config.yaml
init_std_up: 0.0435
init_std_down: 0.0
doc_mask: true
Below are experts of layer 3 (counted from 0) of a mixture-of-experts language model. Rows are named router (the router's row for the expert) and show model dimensions 128-255. Each number is 128 + 24 x the weight over its row's rms, rounded and kept within 0 to 255. Numbers have three digits each.
After each expert's rows: "comes after" lists some tokens at least twice as common just before its tokens as in all text. This comes from a sample of Wikipedia text that the model never trained on. Tokens count by the router's weight.

# expert 61
router:131176142148113126160142097082123101109119055143158173138142121150120105145102122135124092162118147094077149088084116119140111107171100130131134111149121067128132129133156150122131134120157137157158148115145106175158144125134123106073149093119130143138115106135120136137115124134155111129134113129073106155146138128156158136156138128149127157129136159164105120124133127100114140172168
comes after: " O", " U", " S", "O", "S", " 0"

# expert 15
router:107113113119140117146171143089129087148129100120140114154125097137113107100107099125108101157128128096097140106132126129160145134158117113103172162116147068163118123114158137088145130085142095113113117136093134159170085099146107077076174126126090162086149114172123119140155109147143122095127122132066098144172153138113179118146170110139136133119157163125118105080102164118119133158162
comes after: "\n", "s", " also", "ography", "History", " career"

# expert 6
router:107111142133130118148158130122186066128062095145103160139110133186118098108102131139113135136085133126091107135135115108160125103147115140127136166113137092136113137137162145075108149127145146122147132125098103158136117102125119103107124120132133117063122136161134117150103080111169098094120088116104139128161168126143181135164159113111158145118132176117102129110130180105102149165131
comes after: " H", " Ch", "H", " J", "h", "u"

# expert 56
router:106124105198143119155103114105124077137143093116143198085152143145146088128104141140099107132114140127081088095104120146167116121119121116140142150162111062119138146120207125098145176114166129131110103126098116134162080107117134149076139096086123122097124128117103121153144116121204114143132153144084117157147107114150101155126149132173161133135121122130105117103129141155131121134144
comes after: " ", "li", "act", "port", "gi", "ri"

# expert 40
router:137167101159132126151138115102143096125099076110126182112120138104118164170114079141111163165127117109068141106102118122155141112101097133135126169089123108144088097145176161137106115075176129152141141120151105164185077081133099087109147100128147106072121116171104112145172112141169094111140147141097100135130121127129172143155157135071139139087152166143127089130099134137111098130137
comes after: " a", " pro", " p", " the", " A", " cl"

# expert 20
router:087134146187116083183151135064161136106126088115142158134153115126092124130128114138126136141110156120115142098092156153126128119135134147134139128163164054183115116168170097119133105141125148126120136112110157150161137128172122096099155102095159114128148121181154143160122121146142115060104126145106116148137173110132135161094160133107146118121169144158125119115125181101140129134145
comes after: "C", "A", "N", "'", "T", "B"

# expert 12
router:124140109154140118139139139101113123121135099137122202096108111131113112129083079160096150139105125126070112144100099148139112120136144151125141159171110102130149125155163128116131140083123074119146105131155102161177105112111156116114165105094128143113120133183155106156144142148155101108109113138141112137143147129171111156127181121093138166113131119166134127110122162131158153149139
comes after: "ed", ",", "s", " such", " known", "ated"

# expert 47
router:097183121193150117152142117078111067084101093092145150167103111126136076109089138116117135132132123079089063168090144132203121114141116083120149122140128081124144129127181150086155158126148139105165165148117124186136080113158134121132148119097122111102140139135123105141085115110196114122125122126103138125153125151149124142096115133114142120147142130169124142088118138157163123116140
comes after: " ", "min", " \"", " to", " h", " sign"

# expert 60
router:104131136152105116136140136102100106130095069122071146126131132139140104131111082133121121144121125113087114134126123108162107116170113159135131165140119124162098129126157125081113143120124118100129157074109092173171129091126145110124138131086122129078105121194154105134133120117196105112103129168068111147134184171116149179106181122135122125129146139133121138102125140133180127125144
comes after: ",", " Ma", "),", ";", " Sp", "amp"

# expert 21
router:101156137122147131146181128112103131145133143144135174108111100095152088103077131156121117126152127114098134110099141139152143115182106150146157172123136104114084159149178136140106132086109120105125113112120132186161126122143113079134111149084153172085101090175165123163135112149122143123137136153127120149139156163113155178169151123137126139093127165121114116125164149149105127136150
comes after: " is", " as", ",", " and", " It", " with"

# expert 35
router:087151124141149132131164125100139120105087122115153171165123115130123094117093113156093117134137135114126115139138094111170099092149150125127106148112090099129129134170157161078122142104135114101183138123106103194114112082088115108149149112114088115137154113111133106122127078122141135129129105151112138121163135146112168168128130142153139139087122143149121142085142115149135094149151
comes after: " ", " was", " is", " were", " been", " ("

# expert 9
router:133120149157110108157169106101129088127076119123101188114125074144154085145113128105100153108117134114137117137130166149157153131176150185136084145125130103144122121147184098098118131093161093122110121101158122151125123145104087119091164141091135123112114128154148140166123111138179168108123124101103097177150173161122126129155138099123144135111094156142120133108152135140136120124152
comes after: "er", "y", "d", " co", "th", "ch"

# expert 29
router:110112131153134084182149149103141117157105079124167158129121096163123159123130113141131103144114130099103120072091143128205134126123152132129166168123132113100096138124154143118126125123173143146164137101156124164142125105153155084091186122104131125108133143120148126132087099133116135078113102124109130120157150118110151130129161137134133157100116161142106124085127146146126112171173
comes after: " W", "W", " w", "w", " Mc", " Wa"

# expert 59
router:122162120132109115153146135111138088104096101144142176111170074135132118110107119178094130175124109118060140088093129135144112136206122116132167149106106144121125121151158152131149151089162117162193146138132097149159118103144123108111161076103097145096129094146143071152156107110160121100119102129071130140148148145134151168139173146137141154134142146146119112153137134115133118165158
comes after: " Sa", " Ra", " Ro", " Jo", "o", " E"

# expert 28
router:109131099147122114165139117086135130120076116113105192144104101093133122091131106112114099121148144108098118116126135132174114121148149134088145174131118108095115129122166102107125134110163113091112116103122120155164094109127103107132150099123128098119139098117101115156125117137201121135097114141091103160162101137157122164137184115154134112095142137161108095060135132149108120117141
comes after: " is", " be", " not", " are", "il", " was"

# expert 14
router:127128087139121112165150113085156136139117108141157186079166154115139133141100122113123135111136146117126124158098136164186148115155148120091143154146126069162090132152165118125131146086118146114089136124105132184132112143129125146111124111119172133102153165168163127129106109161146124123101109123123087155127123147114117135122155175116148159085161120132104108106101152142112120153148
comes after: "n", "g", "t", "or", "r", "il"

# expert 38
router:117158116125116136151143133064093076172142073135111192114147124132147098106063109146117109138114145135113149135112111131161130106116092123131125141167125108135074120136157111129150164092127154083142113103135123162129113118142158087075131142128112113104083135150155158138103127098150162120134138136107134120167134140126139164098149138132190126112138125126098120103144168117146129114116
comes after: " ", " and", " to", " on", " in", "x"

# expert 52
router:127120128139146093178162105089098107133135136116148165148108149138151100103066097116093103132100151120122108082140135133190116129133115134147125159123106063088089104179150147114146171109152135106113145115127139118150109099165092119081111092121146127083141114150111148122157122131178139113156117155146117125133133143143112156138141117131087127112149110132084126102150132144097099141146
comes after: ",", "ed", " his", "ing", " of", " that"

# expert 63
router:115110135179153110156172134080135108142085091116107138109146139132145105134095102156135129109119141141115117133128121168156131101136108137127143143130123095132088134124158130123102128131162152126128151141131134151131136141151139080110169084106118113134140082157141112129142120148165106077113102138072115125156143142102151154156134125147148144103151171160120112118161167141156099170145
comes after: " G", " g", "G", " C", "g", " Ga"

# expert 11
router:113147116131138107166138098111108073128090143125116191104138113135146112111107129127110115172102157129063155146111134114148098081124122124104133169139112124153075117174164162100173103119132156116135138162115114175131117110117124102089128115132139127126116133147142129140110110118131151122118130136111133158159143179131135157110120141127166170130134130116113134125139141150156142145143
comes after: " |", " (", ":", ",", " a", "-"

# expert 8
router:097138143128150085159111111132154098135097118146136157103175089144120109112116130139133096137142123094110122149093145125164130121121087123117130141141137054179114123108154166088121164104114137118104133088117075165133072109129085104080152085135166119125115162146111147115087132133177114126122139110106098153138114122139147152133186147119128118114108174159143088123146151146158122123149
comes after: "%", " ", "n", "c", "en", ")"

# expert 23
router:102131140164155123195151116056141096123133134148096199111118095108157131118122111145121090138144157090104114110118150115174145085153136118144139163126156134134106098147172175134151125065127142139148133142093099195157061124114124086124139081108161143083129128155104106128145120155204153117118127139078138144134110159111150141119185127125144142111153104140132107145125126147126130151139
comes after: " a", " in", " to", " an", " and", " as"

# expert 3
router:104142118131136129159130080115167105124127061095108192127148126117169129106107145185098114173141125097077114125120117123181143113148115126116135175129138141134124128090157131103117148118150126113129122118124089157183088113097158097080181109116107134115120121138159135147144104111180085140133113134092098164168116194161168149137157135145127137107128174143141128122102145133122110150132
comes after: "e", " I", " m", " me", " M", "I"

# expert 32
router:113118155149147114128175118086149123116122118110128149147161124155148136125124125173134139161124127119113140154095130137171134140185121139093152149123144093158090132143149103140111155113109112102176102137147107185144104129129103104098143133083125127079162118170169127118152146126128109085112122136091110143160110174108155134096155138145131158130122150129100117149147172133150124135118
comes after: ".", "e", "k", "re", "f", "ho"

# expert 58
router:110130103142124095132148154126112113123135109107129163127109097124165128126106114144099111144138106115097102136105124168150158099181166110115154147173147099149125095157161156115135166086172107096120137115119115162114093143102135095074134134073116157133099149161164096142180111124120135120152151183123130135167128151175127135119151091088131143090141125150133141114164152164157092136127
comes after: ".", "==", "===", " |", " ==", ")"

# expert 43
router:144153109152132111120152138102127099121115117116124166145130096112140106116111122124101146123095111113120144134099152143157126113139119154119129124168153080139112141174164126132147160099156135130156135072132124198175093150123103096065172122125139101121143119183095145138142114154147136119138115141114125147140110152165157179110166109115131142110163124115088109091152174155166133096148
comes after: " in", ",", "-", " August", " In", "|"

# expert 48
router:129158099148097104175141130106098115091155120137128146142148120104125100110099108131114125126089123101100098131115167126150120133183090138102126139148116108173113115144163110108145139127104127138139117126162125203135112093128089130114126117099130172093155133130144133139123132120150137112100118107111090158125133150124121137123178134132133127105126115141087099138163166159147153103139
comes after: "s", "n", "us", "as", "z", "en"

# expert 24
router:092109138135126097158146093086130099119103110128136179113122095150125112104103107122121102164109148154114117092141138112155118089187121154144107162124146093152149184150149108104095111094142120132105137123139080157202101084125073125078133120096154135095134096123157119087132153122160120112121136170098130141135122156132110118117139174121139143091138138141073143104121152107104089114148
comes after: "s", ")", ":", " |", " Team", " list"

# expert 7
router:098152123137115132154113101093089105165109111177113154133146128134132057080107078125143097144140141133120103102102132161124130079167148160128167170119141107108115114145155091117130122084124113099144122101143119166134083095126097130078112092138156142108097091160129143140126122095154131133116115177128135139143092132135126137137151118111146126090126132157068161100146137148110102140142
comes after: "ed", "s", "ing", "ted", " due", "ated"

# expert 31
router:146102140138120115166160095090138112167120090138089173151124143123114101136109119107161107114144104102116117133136128126144129090157128140087141161136150113150135121126147154095099153127154163071131139154105089181124103103140135113074132133081111132123106131186152133122151159123172130076160097123067104139132104152144155137107211164143156157134132123146148129093112135116128146118115
comes after: "\n", " =", " Born", " Location", "=", " In"

# expert 22
router:126162084147135085149118146122157116136135079100131163122176088105106085108103133153101156142095128104088091130143139139125148122180117117097140142112150103121149099171166104106136133113172104121135114111154092181178087168139100142072141097095115119079129111140132127129169122114163109121152120110098099116131141113125146188163152132102126141106136117149134104142170160152120105154154
comes after: " de", "u", " De", "de", "la", "e"

# expert 42
router:097136133113093114163157144097174113100078096153151134085158134101107115092130083152088134115132131104099146111093146155150128096149092125118126147149096102131115135154129127130140135080183121139151129100128102174174140111160133089117151085126116154133136100164132125143140075107163133117136106112097097141149123134141128153110148152111161139145164176162156112125148180122108156165151
comes after: " |", "R", "N", "ni", "vi", " Mu"

# expert 10
router:116117138174115121143172144117132098100091110128139193132115121161138070120123092142123122108102130118095129104117121158194115127157121126126123164095132084133105112141141136147146100120154124147113113121137081158145111155128082085115145130070112126070138106175134087128159115108155158107151137151091128175138111176111165124119155115139172145120156122137104147106144170147138104150145
comes after: "-", "par", "le", ".", "–", "ough"

# expert 57
router:122146104143087140161174130106132083094130068118123159104145137091156105150098091156101152138122132093095108113117147126140115078159104148104118177143130086178135106157147129124115105098125111150131127126151131199161118104112084134113147109116124144084120128143131127132138148134152146133099160140100085129115138162145140146152170141129121116085139155181088098124148149131142126114146
comes after: "s", "ro", "es", "lo", "o", "as"

# expert 49
router:125136141208125093143113112097105100147128102129128143153124063120130098116138136127120109150117119083107095156114150146161140147143162117141173201142140082131087081131211151120131129108158126123147130109141131122170089145150093137108116115155122098118146128139113123137131095122162097118147184138113078126135133168172128145146162113155157149090147123162125138112162174138129112128107
comes after: "s", " However", "\"", " years", "es", " season"

# expert 39
router:147127113162138139128137124109118122131114115123124157158100067115129098118100127174099133130103109113093105126076139152184135129172150123137141157158146074155093095155173107126152136124151152113133165088144101182147099165150097110111120080139110110122175138171107090120137115128149103131095140125090127124157128146160142170120172109115154144096142125131116090098137181168152120117155
comes after: " 19", " 18", " (19", "20", "–", "–19"

# expert 19
router:109113171169095103137178149099122100147127084119119157087145147129134086121104097125106104147089130146117121121119150165149154134161116141110156141139146078143072110131156114143117124114149140136163134141146113148137151129158133099133138122112130136113175147141137105137128100141144129130093112141083155131167130170136154151129137129137157156124149142167106173117119163122134113184152
comes after: " B", " St", " F", "B", " Bo", " T"

# expert 41
router:137160092156148102180144135102134111145099136119137181133154138098101145150120092142095114118108148115079117116113139136150164107137122168136116151101152101123083132150186098143132144116182121156156162145150108129166115119130128083080163115086154119084145143144106130124145133129156090082131113136100141134145147129138164144134192122131142143118165125119080130114152171159124126150154
comes after: " the", " The", "The", " National", " American", " British"

# expert 44
router:132175160106155123181159107114126117137095109135126211121110137131120108118127101155117107162120159109121146143164098116147111099126097144150117146115120098141136134137156142114121116153174112137145158152105117185170135119110137101118170112096160124111127113144134139123087138139155129075115126139089110149143139135100150143144179174110163133112152140146071105094113139082150111125132
comes after: "-", "\n", "|", " Co", " Di", "("

# expert 33
router:113131107184138156166171101109101097094135108115127185121146087149121085145106147125098112142124089110105125155097111117135120109156113139106145144154138085144075146127137116120131134099137132088152156149091128216139120116124129103119135103108139118099141110167143141150105136150168133117114106154123097146147159134164158134133193136119136153116122118118111127085116143134135094102133
comes after: "\n", "|", "1", " List", "3", " title"

# expert 16
router:117144102161159115155139106102150098135126125092121190154161100131107132136095105150108134142087127095052145096125110135158138117152127136131154155132129108101078105160170138112127145111147142125142140128123111138202122109098121115084104106123094142062128125149119089149136110106185058072116160111079125131137106149148161141143207162139121125142153127139101122107152147143146086158136
comes after: " the", " La", " la", " The", "L", " a"